Below are experts of layer 5 (counted from 0) of a mixture-of-experts language model. Rows are named router (the router's row for the expert), gate (a neuron's input weights, with its number), up (a neuron's input weights, with its number), down (a neuron's output weights, with its number) and show model dimensions 0-191. Each number is 128 + 32 x the weight over its row's rms, rounded and kept within 0 to 255. Numbers have three digits each.
After each expert's rows: a language model's description of what the expert responds to. This comes from a sample of Wikipedia text that the model never trained on.

# expert 26
router:134137128135085125149139163132187183104115050148189095066076098153149170097105144112143087101109152116178142109110172198153110148126105179109164156157103148116051147168082107086201137142103140086139136100165147123158154136108165113161120177152117128140152185161107159117186107133121131163127175165095131131131172113149104069138099122113104120116113114155157125091125115160141128086152082130160109129159088176073158103059167053068137151122104156152112101196149116081177144100163078162063102196124125135133106114063106134139159122132065152123078084127085116114123133105105134120
gate2:155170153149168103155141146163133164108134083153120058111111159103150096119139134111136136126120156086107144088090092072099131133128105060161191150132053155127088148120091108120153127143166127074190185138090128080121133155097108187133078152158187073130111177181099135155149086166061153190122146128142168177134146125085057098137106123053121161183140180148134125151090087160070138125133157110106101166122112114141124074176140156134133139155149076102132111099093044154142130067110153166130168126123137126084140109145196102161161110112119128143107124126107111122069124083072110098
up2:116077118148132080140125157153098152142066080087087121109082092192139102054169096130154130157127095140113168141138160079132147144145103117100153105136172137163122083142109198158156091135091176040156103195152208144168163092133168147107116145190145077145101142208121184070146124145105146190138116122163187126118104134086133099134097076108114135123114126093154137084132112130106152135132155090109067185118094101172116080155127126169144097176102134157108118149116048144120131115118145170148110131156121089150186129185127147118115182092163152126108108167140093142077162128149157142
down2:140122137175097116086165104092085132125126116120081113143094105108124166082161129173090128071130127132130138118130182156089099160129132179174086167129131093154124144083097164135140149154133161091107151120079177072154078068138155065119135204096104095204092118125166188144111052076142143118103157136140106129148140087106155207146134110144138109089140117118144182182099123120105204156104200126154080167116115148131147114102114170170119107170095082192129116121155156113134194096140114127090135128126183068188154118124145107094088127077139089124159125133170166160114068099131124156
It responds to: Syllable pieces inside names, often surnames with particles, such as Van, Dam in Van Damme, Ram, Hal, Gar.

# expert 55
router:105118191121133160135145135177130120117124103154167168099060096146154173172081089078196178087158158068164178079126104134149124135110124132157176102165115143130105147133110084126133115152073155077128117113167162080153150140164144109120142160148099166176159161112058161123151106087118166189178151138116088157197128131124066127143105149042126114147121110120155182109109166110150081117152123068147116131125152145068218139110129075117086148130107138126102085146119163117157094099144129148096114104135136109107118113136181072092197088141125155084095083146063107140099129128129142063
gate2:072200175145189128154108117158147125098137080119114107176119165138105170119067148142103131129098112037132135088148189116107148090134153136123134181099108141073144168164118116178098123133180164122197154181104082162129225107093133145141129166126106122071202152143148096146131127128103118130117087159075111225139081121130117131139181064154133090100127133102104150173091106113141117098130161110168179108137104155097123165081133122094114138103119092103138116148092116164181098121153110163090148107167036170120160110095114106148111121128105105120149121149100140141147101157167186088
up2:150108111138089071134059179090069101138125138104129135133116069157126114139177111171160085192108131135096148135133153121150127151158092121145135090169178122156097093088117128108157142116114094159132104132124106177160154115154119126098103174180194136108158100138061234119148112131136146172129117130175152067167054117202131112118163112101149171080134124125142085166173103128197145124125119095102096159125112109133123092094165198158125078141109177121181106105139137110082171058071147136179112149124161161127128176077177180128132132151141121150053167142110167136116130100127107146
down2:133169186140123161091158129131159130100098164147211161116099179171154084127129131102105069162123165094093149146131146194122107120184169136141137137132110109187107097162129097107208113115149140075141120121101141086169051134160147141128110103133074092148126139129112175077110118126121119074087195115127189061123164132123121192099155166175101089139139190105156101125102159113060165115136140087076063191097122157134103194109087098120122148138114160167188154123190152110141142125125131118090106164125141118097065172154135114188140132124122110122090143085120125110133153075108120088
It responds to: The preposition of in phrases like Round of 16, Doctor of Sciences, List of, plus nationality adjectives such as American, British, Canadian.

# expert 50
router:094147119141031197140102139158134135146100130145164160094103106156153187095089157100209111087179200043164092110106129115160121212094138142113147106173169120163103143121148086089122090144095169061134103070143145133173146158144099095161075117135095151202187135110131176148180091106133138152142156146130104127181145134124091107152095162107132173119079058124147155139175147129171122098152110115116153142133092152134146111099099095127102143105088142168102133154104148108119100115132160133089119091147115128129092113100088121117142097142152178110110095094055162083156096067149161105
gate3:106125165125128134132120125130155155126138128053153116147109106173124137109158145126129108132106116074133116139067101132108175163085136131116125123111123130105101130044151138062127123126126136071124100098130148159165130178194153139225148161170081088138095082139165132127127108112113141074159177147104077063108161150136101198151108068135128115151111136079165117090100128149145142146114070158089116116095120080127117103169128125082120149144061168153186079122146115126137127131110185094077197140073245150157156122152177140139084056143159082119176137088112145128076121121129103115
up3:139128087122119108173165151115069119130154134124129150108105161089109151094049104161120140107100079191118178095167118131179103094112110129133151109189135086066150141119108161165158173139067100146139180129116108162084136149084109115099159113075148139089124164145126122162103083166063150112100049132170113134136087140101100127076123158114049122093135132120122154176157063106123126128159129124112145153135131076108178155143126132121121101143165065105153064080107160105147153119126097160170121133149080144157223163153149108115131187002143124119073112145113145132097132149127148120
down3:105146067108137084122162161134174123130105138155118118160064108107157096059085072086107168153111138088155081114138073153126134177084092124093119141144139106181113103131177171178129178090132125101144107072110135126106126100101120089134169113107181091171082128157100163126141098094122125057139150145125131148167097113165045096178122153144107127084137069134102125125074143097174159101113139123062213154162113084098125187064084101122087066179102142127142139100121179154105094066129150133136132121163136133120068127085168169143127136140124123063080106159092117122079143133114142146
It responds to: Verbs like served, appointed and retired after "politician who" or "He", plus of, other and the.

# expert 48
router:098136157093072183084168126170131117057152099138107153064099128173131140140139086130149158107126140083116138097145128161132157162118103170157097139160109123108067158179077108116150089139109175142117087101217108059098157134182130047085073145102124192156165170085123190078141065132109195168086133069109106153147177127152115106125126149112149170143122140178129208134156110150144074098140071109111097102141132108083179177127101115112126098093098157165100126141117160092176112103128123125103131155132145138118072124076133127066117098112112120102123112129113144068162110110118127104
gate0:110074106069135086059119102123144173047110131110134151116095163113088200074180113143064127118087149098103113126194132165131163175141127100165116158116117094130121135141143102145160123131109080089122089097142108152073138174114174173167111143158139102132121129094156175125118153143094130193132114119085097186197142107094100110141174123096151110100146117100120153161107100155216147118129081129179123079061120051113115089125103143094096172169161135065115131144169139154153103181147092073081177135139145161156105158099122091135164102102109124161111176077121167151131137157117139168
up0:108116158161153152079147134061124121159150088127093098069114131104147111105105141133087118175122098157113146093099134139067064106149141099096145127179095139097128164165116145133102219148144097099109145144147059107156053151143129132157125167163156162140171149139095049141167083155127135100149142133187076143144069151138142140148089163126115129146121137130127148119209142109163122186114155029114109118134108189127169073082124156136101131183085106198123075063097165129085164110107122079181149117121121101114111127165156145099122114148099119131095099125111064098161108154119107066
down0:175145155114100175137121154099085144186142170091098115118146136098085109160095142106177119120144088124101095133156117105165115172161178240116152138151129119133077142159089084153063166109192161074131136149152095150130109144072107198074136113195098112180100182087140088150108133155116104109121119119079120106113162176148130138172056116115143161123120098133056153178165104161151172099138121106125111092176144094165146113127118194085121126054138112099115111157111162154113106096104103140104098129135127182095135150098071136158144147161122145122103180156140143082054134166111177129
It responds to: Institutional nouns like Council, Court, government, Corps, office, the pronoun he, and for in titles such as Award for Best.

# expert 45
router:121177124100141178067144143172122158142121163120121078108120148170143181159131145103138149108135151079133140127088125189175115097088089136084126122138100106177078103170122141104152144125144157126161098123123160125171108115110119077098068233163106181115158094136096152134180052123109156170156158117092141151167134065165134117160127135094134131175129085096097195113201135142100093093132057085135086072089118104120159148053109100088095193145118161117128148157153168119123124121141142186124120110136171155141095121133148129098176090126053080132159120099083133087128123064111106117
gate0:136148154094114143112076106129144103140122091165139103098128158119097147123151163094152129142157086175169139088163183106131174165100154163129142130153154116164127101226136128169110104091104160102118096130124102077112138139118169139129145058154077123179171135085170141141114088114064091132134156151103101131146146125132146091101158090138167162137102105161141126112167096132200168113104111095161134102081132062132136113117174163108084163098101109073074151140162172076103153110082136133205154102097193126136107144115159124090227159126113096135134165115170105084125168134087112016
up0:165093102181133119116145149121072154115114147108120136102094119151135094175175112173075147117096163100147139067156105162135060129105140095164070154150119150140091175094116122124102140172160133090062196121086155133131153140140112112112050224126136045136147137144103100121102123150136158088090120145146101149104108152114117154141060200085071134133117108106089115131112165138093095153171160122047094140128143149147140116101113124144125119197169110171178110125069158122123145147132133098094115145153152161086179147139116130129039120101174158163033154145102082142113157131144117157
down0:142121149170124142057111128223133127150117174133100166195085145102118084112118101175157125090097087154106110061146162172137036111156145201183137101172138149075089130131117089094108123096108183075156150086142145113145165131097115163149103131096089140105141131148105127126135131163172108128081173112116056167160107137092136157143117177082129172072071133078129139164130112129159109110155133118112102184095162181165105092129135126153143182104150138138118107169102117155105146128188145088110095106126144102080099132094178184107163096107139144079092182159078107171112121119123167090
It responds to: Total and Goals in score-table headers, sentence openers like According or Despite, and second pieces of names such as T-ul-si, T-ol-son.

# expert 54
router:085134115143133113092130193101123141134126145090124090115113085144108105141175164126171176086120155130151141090140163105178080133082163125106105159176126166170120150144120120067196091114116123081181122106167164105113138143135107127140070123129091168204140120112107104111122109121099140170138171129123148137089213034179115112160109136092108147157103098132077150140150199138173128025156106103078110113148122123139139127115113124066062201171072148159156103124123115136119092070166172163119119171147153110199127093134148150086160092089080139146113086104121110127116149121117080105
gate2:150214192178163088131162158109139131147162108181140062112105145134115102125152149121103146147133145119120186141106169140140081125142106044188099248127105149076161131130105147058099175143120124101135079114046107106123096104132140140126119098138145125100184122109124173138103120151153066113129132114162144155119103093080075069139180120127129131163137116105127126190168114169113111091123108137103141106140143131173118098068111169128119152100082119143113138092107045203138113091119172107182191088155140142139109077135116092106155125163133085100120079127157111081116116102115114158
up2:163165146128144107151071146142138110161122133113138117167100093096112142194114094127140185155090088147110126194130213088145182127182143085150149147129118164116152132128140086119114176186087143140093049132102151094150082081160157133094090088162177144174062111155124131102100153077136055153155133148148138120152065095134132098127171136126142134113084115138180119131144166141133144135147146086104118101135136110151091141098175122137109131128146130155147115134183126207132063154122169107143088093223094115121143123154207105069105146136166116097100073086178129109133149140171123204
down2:118162159161124130128124061120098143096118081134129068125068162118083115111127159104105144119153145151110106077115139153191136104149088111091128142103133095167119103142124149145126104104142129063119135132127104053096046113167131143135166114139129132126126120145116158121098088102079127128156124135122141202133136084145124174111146155136104133121134112107164072123216175089126175127208100135101144203193175104148116181145171108154130187142094188152152184067104089116098099118109132164142112110122179136204104104155176097134136173098165158185171088104128179140097118166108104211
It responds to: Middle syllables ending in a in Spanish, Italian and other names and places, like Catalyst, Catamarca, Jamaica, Giulia, plus the verb ending s.

# expert 16
router:096158109100105173118147122145132137139121106186105116082097119117110159135180129139141156054106160099137158139117136135131104161083116161150157114176098176126086111157131129085140087153103144057155146117106136146095201128118126081115086142060129161138159138102055129143146095110148149161122163108073075134100140130133099056140088146094109208148105066103152105127158157148125109048127146043150104069109114102123147154121184089064082169107117135138118129135107163125162080129121148157126089156151147147115080082083087136078161145070074178142108139139111168127144125135070185062
gate5:135142174194140078095144118160142100112133108091161120105167145160085137089138126122139101140099142091151149138131039119086189098161100089173093108117138112110130079107145110083146080164092137154148172121168109120084108080073171095091082141122131131121144172131145145077097120103091146100125070106147110130099141143201163056130116137188079096099143102118075139132111143143135108153121142141156098121124085162144115116146156114174102145109067104161161139079155092132127130122102096145166116148104148134188110139162145091129160086171146123047175122164130110125255171111183119068
up5:074137119123135126095165221116115158134153145102144118161084134151142126205117067179116103106186116129122121135143105065179139124083153138089162131153141162115183114159136126143190184137118122124090118098145122113125138153150080156163108093100099119107158095169106130063148140124128113125120124108090099123133155054124180116132135166184124165128166135098196147101082154125078153098025146132072115145205103106095149139154161202084132082069147116146158107111096114084114164126197161128171152126096133159160175099120176131153108146085162130139178136082096089120152137077130129139
down5:104145114128147059156104142141070178130137099102128187104109153179111120183135133115111161056103148088154106129139155127171129114128105123164154113092176112173118129179141136103133119082122194141141120156115122193118137113118057127155137082131130131146109116147087213111139094126173181139089142190119109147111171127142116127153091184114123069142157093207099123123121169182102133089119120108108128142108139085115132167125107137089145121169152106183128182125186124133105121157160197116082073110091159108165096139179136189107093112038106139130158164178099114161210107118110162184
It responds to: The syllable ga inside Japanese and Slavic names (Tokugawa, Onega, Nogai), the digit 9 in years and tables, and US state names.

# expert 41
router:066140121137121160120106153123176112092144117125167087086138135112113172129104167171175178140135157142120150109159190119119073109079163130145163083144056209104109175166116108141174083116119108132126094091111138113163143183124147099113147169148137164150123151131101181160120091104124142138155175146147159146221135078184097123149157097123108148158080147140074134153130158153159141094153125069114061071160151131133167116137154132094082138100082161159121171100190159078175088091111124164098067127105161095095084116150174105060154125101087113091103101097116151084085083110159101118
gate0:119117115128102141173104133144107145079034081154118110140120131121066165140180107072101100138144133156114135092102127112135082146120168155127073135141108106133080179152177096097179141167164170140108156132114162132081129118123111148177103165156180125110159112156202153091103132124139128139141141156178147130099137113105110133178123119115169130089116141150061153206030110113132186146168153157143165067070121095077118118151166082118119179156093117148102140129135127132174153166109122119159243081066149122061098123136157096076157117133130103138142146153168109158167124159091099116
up0:145094192124142138092085090148096050132166152104149124125170113122133082112170063130137117072124141069142124095105170131106055113082162133168078119167142135151108158099175066107123100152084107125136117159094147090121127130157096170087139153134151094126197117059108089152133115121184070106174159089146102130144139130106136153176094125051117128101150105136064131174144141120175149114104167062080179159075125129101155188121154118064111183128141117135145087077172119126100158126121129110145108152129177149107126088083123116081123218127174147115100169116116095098090136140102095110
down0:171109100167142131125047093088065095161133142109115126175010074106118157120049094170104147122130077149130102114120126115127141156106098071108174090124160118064163141163125107081077164093127111133173119130151107115166138165115103087111109072149110093117159117156118131136139077145154174092172166166066100136087152116094090139198127125156112151125149073079129151150115148044109163071142144122110118135122164108191122125172137117089152177131085146113141175122176071183097155133183192118121146142150113131114072140124134091130145121139153116125143105131101116166145130132159166178
It responds to: Consonant-plus-e pieces inside first names and French or Spanish names, such as Ash-le-e, Jas-le-ne, Mo-de-stine, Gains-bou-rg.

# expert 28
router:072183124145105165122140114139079159147080089142126102104130121182137170104112096135155136126140195066149123045127134143152086173097126189134124156199102119101080115172122133128153135161067165123136122045126172123201176128104092102090115117108064177098154137091091189118183100096109173165169133170137091154159139131137123105150095164097068158107109129134126150150140121131161128091154082125079112147141147144111200122115079086139101127084096124155176112134129197076160115064141108113101107101167153140123131118145083170090150090090108132103116097118082150109139084076125115084
gate1:118143101143118152137180079164118150056145205102136120130114069090116110127127127105147173139114166145171161083154141177137133089114104146137106130150122111185182134166130112114132136102139150165125098085129115100161098140145135102147119100122094125069081052127199095165163054148144137092151157177088172156108092131121131047164109090099126102149125086158160130160123113153150108126181125083173111144119100056187114106132124096078114083141175154154069101142166157159140108102108179170099133120182149121147111191119143190063069114140141161162084104174105136137120086095176106092
up1:057090141088167111145078128088114163174148121119121136144157146107139101132155156130145094109141097110112117100161096098191123119122154169073187098158160106057074155103160162101060112139143125139103110110088130191164212128120151162115108145127130146134228184063046119126130190129116165181117131099192119158109123120162173110115103150182110123070147082140117140090123147117133138119146144114125158120120174168182092157136096146126182166130078104117101131098129077125093164172121082111135141075143135177155143052121118105172180124156124118106144109120171128138111137143121190172
down1:147116127131160165140135138137101082098060077144094147145156145149153097128150148212158116130143146161109152174174082168093065150102141137109164147138066075125100140158119119101127082121057124119139125120119123063094139094139161129133099129045113137134152146106122112129134143169094179163151102175109050158081089097105133087055161115134116126153135160145199143145155164154154084096111146156060141114182173125105189168130113068154133206153165105103153145143143137129082126138154119171126152154131101117131136116096170145152169090064114104153152105096137169079107149122077164206
It responds to: Commas, spaces and digits in years and tables, and clause words like there, however, were, had; also or in absorbed.

# expert 44
router:109142114129107147159205145182141165121121074150140138148128134177197187113109107136159160128144161105127121140099122157109113180095128189188181137175067129114073147160129130125147116124118204098163072081155146099188154182131138084144098117108112140160143117083123175129156105094114167142148135119127150156178186090160060099145108136107126154128120121147081161156170157184152096128111158134132108095119125101111201115109044076146146157137118175131111110188106189101150098119155172145138123143121164118154103069092109095137201093128069165123164066132075107145128119083125140097
gate0:090109125047183153155133123143144185074123091119205129159110119178086116120106077110114109125125075137136127140149114086157123197096170118156083108127140121128208080121178138095156125071125130120097171121154155140126133231126133143092108105110104132170106145128133143118132136109034131145191131121144115121127121127107148067156120138125127154144147091120054129130130122170116170179106177109129112127117126063054170099124152128156091145115118093071146110086126078082087055129115144141127186149136144100114115130117205110166166152124134158178110087163079131161101077151087134093
up0:105102130085092150156136130115139190098188130103125185158140115131099079104094099110139125114158117108133147115132174127172094132108085156135102120169106132082189104125156137079075141098151115144133094118116141111144137201135113250121087117144081139147220109105166124150106116087058150072175128103174134100104111109098164161116055084093117169135089127094133118113116173198124092123105181106145106172161161104088162133093110153168131115146067100042121101116089104145112137123082117079160143148141144130133135195139125093146118169120140182108125096142089080109126099104132160181
down0:135098134129144139054102087186137113154172141176105175095040160131128126144086051121107168175099080093113065140081152165147116117139142136118110111112147083141136148130104101178166109104136149094105186130114077090131143047117171135100122110093123080148169163134098136136138163095139188132121181094100072120097152189126201127112100121167134109103119140185187123117108192096137151092114119155098157123108160125154075096100121118118138100151096115113103125132144076087079133123152153091185153150147086177134134146127133132098197108197117165105092172202115134098132185142111137155
It responds to: Sentence-initial words such as No, One, According, Each and Among, plus one, part and a inside sentences.

# expert 18
router:076152121141113165140179163169166123111104136192146069098136158169152122127122116114154134087126172088180176103087151157142128165087137156134125137186081132138101097202054066060140107151128128138143107088161161120107138136128106089107051135071091131160153163075095175111172098139101106161112168100130118161114147126149127053141104092101142170119105132193111162125161101138199101143154099126124152106124099103103176132052142103108062134102086183134131143160126191122135098106108148127100143126108113110121137086055151115120141083108152181068124083133083193108128090141107154137
gate1:107090133157145116134190132165163172170090189118132130040051124090121139168092167099136166097120109103106105073145170110122110125110150108106104073077115086125169180124149100159140111112166154155112121171150128108159115128140132131120058130162075115164137180118130150139184142137106106094127148153142152118150108126102128062172132098098148160101130100127047153136170121167103110138195126110148125134095111119121135144103099084121136089142100174203189158160141211097159147135093141210122125069143152117155110073085130097100111105199150144140076102199139167135145099156170110121
up1:112129115118139161150085092106057158184185102137156134134198113137121110102178111142126106130167169094154140158128108121112114116132108161138169098137154136133106124111139141096103153165141156106134094115097146142104160120134120096167172137144122163086189091139130090168111112109145167170148105138078116159093143143184135144121111182170124079109096146105148102103120125107139165122131156097153151151101190168176121124147156143119109189159119110038072111023122015139110155085127092019135135151179095144146129156163119158121198131130060133111126135039125121142085159143103139150
down1:116126125129078165107087159144139084103134099159134119180159092142125097111179121109137117144138170089170164151101131143132118124142138131137194121101091203115077150170187139095140150167136102185143148128079195108116111079119170122147075151128155110104189118110097129145122093187097217120079064138141141171141147056078088127139173119158129175191145145169150164150138119161146113157078132130083109115113150119092138149135130106139098131079129082097213164122165115052065148136176118176095157157067133137145166127099141125084104094123148109146135078090173137105123108072137129172
It responds to: Place nouns like Township, House, River, Station, directions such as up and north, and digit or syllable fragments inside codes and Asian names.

# expert 24
router:097179078105084124143114145139115136136092153100178087120126149136135156087141152166150105118115164099120156128064185106187100160114155149146141133161044146162105169154135141095157099147089150066157058090131146122183167139178107118090119156128118174158178113118106153061125068121140134137151128145130103129102226122197162143150085100115062151191130083089140132106170136145107098070179153077093078141157135182079127141192136113071149113151134126128103105123133142129130129073172145156079133103096115122155116075167156151126155144129120144101112095069109167095102126107064129166
gate0:121126141102070112163100141121200171146110083132122112124064154106098154144150144129122142091078118125147100159149108083120095168193152124119117130145138163165092154161132119101156138170184119081156127143155158078183165188142125097095119101103128147108134141142138192154098049139134116074113155078081117165143063117117168158165154129122125137132160152084141109145071185119158141099149164073127107120118163102111081084097185083130112145149098148122116146149149159132128102137074136151184166180151118182120096188090126176152171093169144164114071176121106150090077234110135093097
up0:123099162138147143112170104148117126162150145140113160153183085132166081128132087180053115132180075131120177070144181206148096114070140124155102159154137111111149114145184115161116086141101064120104132110134139128109171125118099134145166174148158081167118103080076110162174123153115112182128140193114117106137120150074122092096117110168101114132124169145128143167179135175190126175116127132087125124082125141188141154162043147105132154109093058110090087096170150111113135118154105143121146078112137084133132146100131112072066189072092101157157114137116075146189053125120141144
down0:114086122146155099082130109134131096139152104130136100121128181090151102171131110178135116116162104069105173120110077069141109095144073134120118143143145109195149094167130124111103091137106170073214097072142121139146135077128133068114064129155052134128102129104149180160153134162175131130107147074144128131090093127158143086137109151112187101145121091133113117155145168157159135110182095109141114126075129131177104135157165122157034139112117114084133126175077082133097136156128098090161098070129098149086132141131113209160125137067099100053150152216075133120091086164130143134
It responds to: Word-internal pieces like ut, cc, oc, s inside Latin or English words such as minuta, neutral, scrutiny, plus plural s endings.

# expert 56
router:118165082065077125160110153102146157132139111121160140091130086149143152133171133105152119123080178116134157104112131163142112128088132138103113097180131200176102110145055139107131019112063148098131121100138145075100188162153158147188155125159065141137136130126102149118139099114048123137108150088099108162107167078201157120120115157115126097197117067092155201168172153174209089121160133114145127102117157137156176170181162103123101130157109148150145091127143133125127134066107134156106128122099102172179122131142155093079136123176130165146067077116118116142119126078107103130
gate2:082160154122207155171129094165106151112190141130125097083139115098115104122098183108111131133104095136098104138054066113088159105043123063104150153093115159113123097169094105148144085146198088082150141159144111148154169162124153081126124105149125190156107140123135128123130152163214111127149114126125097179146195111072148106115154131099078132194115126173110129133152147101151091092147141165070113098120117116152238134110172121162126104097171064093159133130095167154129137136113125123173123116084070151179159095093145133152135106126094100153098146133073140179101093112115112167
up2:103076112124147137134134131105170144138101172102098106114095109113127174101168169102174105170131120147121088085090120065110165114134153141127141084139198159167124086156194202164107111151105127089131088136199133115158183192142178143172117149140110157082103105138125109127156041118126112128121141148196148100107124104089197147149135137096117132080047087091154135097180123062159153148117156069144133118083097127105134218092204134131155083120131099138193134110145125132088182116123116091150094121114131112183070100140162109117075158161130132124146099146100139114136111130122133183
down2:131084134114143137181181129165139156113111121079161133187111064122121094131123145117097114133087146110123180179106090161118094149201088144130156109120086078118118124108056141117094187120138153151060156125123136099151119108139103156115166140134123140176186148087157176136082152103109125062170180160110169105085123155102173228144139132144108099087098169082141168099137173153083126221128125182199162204104139157139111106085125132152178137138128130174180133089139111171131187156177105157099143117140163092121151094122128113116127147146110176080132085103127136119094149089138110114
It responds to: Middle and final pieces of split words, such as mate in Approximately, cu in Immaculate, st in vast, ator.

# expert 49
router:093156144125090164143161137139119112125096066127140107107140120146166147089078116110163154120118152073183147104126138158117122180093188173139134177194090175106089123142099086078191115159123160095158137086120138092108151156110113113127125188094092148149138154124123180112184119103124176191155102155146120169130183107156076062158099187105116174141065122129131146108160119144149073083155079067121140087139134105122173157119131106100091224130098175166152148162127187136133104096117149188059098145080131162147096127133103114100154076089117126138148082099052126106139100136129146109
gate1:168151111136137151094150139120165178125124150101182160111135175138138109167133190105094143098134096110107090077148051133115138102125071116071135130125123098202147140128095113137094127152153195169130149174154097146114144151122205038119160075112139121088153089139160120097127058186146148100162166182142174160076170123153121134169129081135143131120159102154143170121183194136166077138131169161166123103172150115156158175161149117110131159168178116151097144150092179112154121061103124151136143088145118155207151077129207105100154120185131115174124119146138143109127123100138142098
up1:049114142123159126151126132127059131164120105152079120165144103158128147142184124131133049165131206126142156120099138135142088171122168150208163112107118115065073141136167131093134144108132046057119138056107178124133086089151095223155057149152102161154137170133154114144125193079151107162112119106091126071183128140151166088086146176105075141151129098101130102140099062126131143107166088099116126167111139131109057081110078146111135155068119122146157108155174085156100099153131124118120135128136125129085084141157074129137085089140097123105123129109141131126119164144131109149
down1:102165145112098175151120082116121116143149083143115088224098221151158132093139156099162101164150141106123147178112131134110118098098163129091093143130067150058115115121102114092158101090137151178116132160098166123093125107126178168143176094160224145088128149157121047132140068115097181151125098111089143080139105120147144098114146181125160094146131065140135140165140151184167130081123126130065134139138151076087080091113126143138112155083123164123134117162169151137080126147147148143151148189166114144086140168135058146184108120139124111051137165122154110125142179131069118168
It responds to: Periods, closing quotes and closing parentheses ending sentences or entries, such as loved Roberto." or (CD) or a midfielder.

# expert 52
router:105144139104111162129125113157146119094115064167114093118156085159147126130153118129121152033142145049144174121091131145138124119110164190154164123147104100159084161137124122094172110224121149120115113135161111111155154152144088099146111180122088175180187156119073143086183065140104179144134179122104146167132158115144111100177104201121182147199081126120146165125193122161187065098171094096100116087114108131098125174123118114110096183126096177171114108113138124124144095083104139105119101155118115096105078116079165093100145075122115182142132124139094102091176128163151095099
gate5:116081190123112127167148137144134130094118100141145110134187099037164119141188160177122056123088119181126129130113169127146109155170091103164159109161119102150136131172144115174155101073159102157179162122140114157098120107177198130054147090143128068111124073135038161062072123134123137093120122083169100175108092090138128099134120125143093129175096137155099095083118158093137122101155177131142095155104084078100176138093113112159101120073092120137161133087160124106143097148081092093153157123135171198153082157087141103156157141123164107097162141124103119096131119136153109052
up5:094161126092058142160094177112077162106162169103143153073081132153130146144119138132145133127175112167125127182208090053148119103107139114093160200094172163122151109112086145113123153121124111069115126067113189127185100148129116099213119134111116121102147070158126123137120167124108128089087151155108117050156207071152177096128079149168162127153154101120156136088115137121094113150054110138047172106189133108076119131118143106136155131175122113115118102132100126103136165110123059144144162133076125129098168120116132067147107150129126138125147140171129092119164118142048126158
down5:120139078091087078133109122161115185116147131102093125147189114129110159152107119097099114109135130074111127145139057109155152186079197170127111151081155100081128131117132115090115165098166125107164121097067054145156087149118103118137124123136128099082152121159099144100167098115155141125115157160126087126185124131099129176149123098162191102179144126210130146119112151157142208113116150079085121099205130140177128098147137152109100189120151153110121198150152171129082154158139175168097120169127141148132108108119135166163043156171117068090124124122100039080149125117125169171
It responds to: Table separators and words in sports results, such as Championships, Cup, League, Prix, Olympics; also is or to after titles.

# expert 17
router:084158147100115129113154213143148168047151145073157124106077159164138181140114177127159141137133155127131162098176151110219088190124142123138143155126076169110135165118142131111183093141117133118135128125118104132202149138120133099157129138116119163199131166107142165095132102151091131159140129111084152145178131102161119106211093143111168157157153088069059160156092195089066109112129110075123119100125143096116119157088100101113172143146119159147154187183139185102138093091168146166091155127128122149130084107136124125122198083123114111081118111110135198112115126096089179170
gate1:164058146135121193141104158153174178108105139128146075107138054167131156149098182101069145117178121123188124103124109152152160079090071144125108075116117152160112144138152152172158119127150153140137125109107172158134107147139131106159141097161115140114138138152132108126133112108129126019081168145124210138143146154144104064194072135115182151108120045094108095143151123182143084126152139101179075158129130119157083159121124136131121090174144141104058086165135131090192106116118153153125115120130105140237133108137178081106137157158136141104137144165137127163069171125152103140
up1:070109145099140138101108147126089184118123110103083129131151102220164162129153109174158122146210181117120109141086111133173115142111170138156135107137082050140072108129164104077143112094167107120105155092088082137181135090117192131118184113129145160149205105118151124126155140094155118107147108122110092135137154144129146163132169132136109121129172117155114143128080099080119072134123111109077061211105178123080134124129111133085142165106161118080145130160093097162096145175144137093126162188143135141133127123099084167169118094171122091134121178178151089144068142199050153166
down1:130158081134103129158109149085102123168148090162139158166197181088147151154109141130186146138079177161177173209136105139134127168166152152151120154137076105148089121131147164063107128131084123107168122132140141101099119138110171152101151135139153118104139180074118144109132135174131207108139102145130078087171132082142153094097141147169079166186172151114087123157174106094085105104100138206116146121103157145102088151178105091177097178107147121098175111105154111104062097103165103149169096113120118126064086154133128126155098075063168161108150118103206124121132110111057124121
It responds to: Middle pieces of English words and names after an initial letter like L, H, W, St, such as l-ance, sm-all, bur-st, -dge.

# expert 19
router:090188155117108184108135163166118158161137099158141097129145129172192166167052171149134143086147172093129167142157120149142067182053156176106122146172102142161116125127155097104199136145112153092141094107113139132130139172139102102158172162156119149191186149121112140080134093101109114136180126127157133127222182063194082115150085176125112135116104094140168110138125189165182123081131102123081124089136140129107183103104131091137072176112097133141122156168114206136106121105136138118089121158101179130126123111117096142060169127131130114132147069097131135100103155140146137064
gate0:069136129129178148135181107095106138050104138097138126137109126127123135115134122115117101194097137122137131129132149155160159144145157132142105156183128113125109093061175139153170144119127105104125081125087081087097182116171108158096170115205128126096179143166166099129105142111056125154128096161117103132123139056153072156181111142062155138160169142175105174171084075132180158160134146131077096067083124099113117109146165120121109146132146094056135146127186098135110176139178086136132159109160205104118144198160165080083146130132117108172070154120124107183120138151103066090
up0:123125140112171171142216134102132115138132158091132167128110126105144086174138119133137112159103154109121150118084151152144136104098138128139070179150126125102091104106170122133138187136099117112110135110085107070080205129162103134104210134184156118123202114129124128135091120137081134105106135151177141133133136139186074161175136130056175146159121086174135144187120134123177126152098152113030123080105083087176136126132121121150146121128171109048128132129157110137095200153172103112132137065187152133094153199157136069092080157128159116184091167100115074153141145143112094131
down0:090147102202129108096124148169120126114043132130154057188126096096043133063135077111135100122105077151085092156122165134162113142151169105180122124127162129097162148124084080088127105085113133104138157139156131165178119166110141132167127103105111167166130173076170153156172140090113107115103179131114102110136127109084102110141118120135089085144120116136083148090136085095116089121090153106108098126062160125143180103155123125146089096096102059109144122115129130097050208131141143159157191111138174135135166118123140097120153112172124133086066214148131127212108158153165146118
It responds to: Place-name words and geographic nouns after the or in, such as County Cork, River Thames, Chicago, plus kin nouns like mother, brother.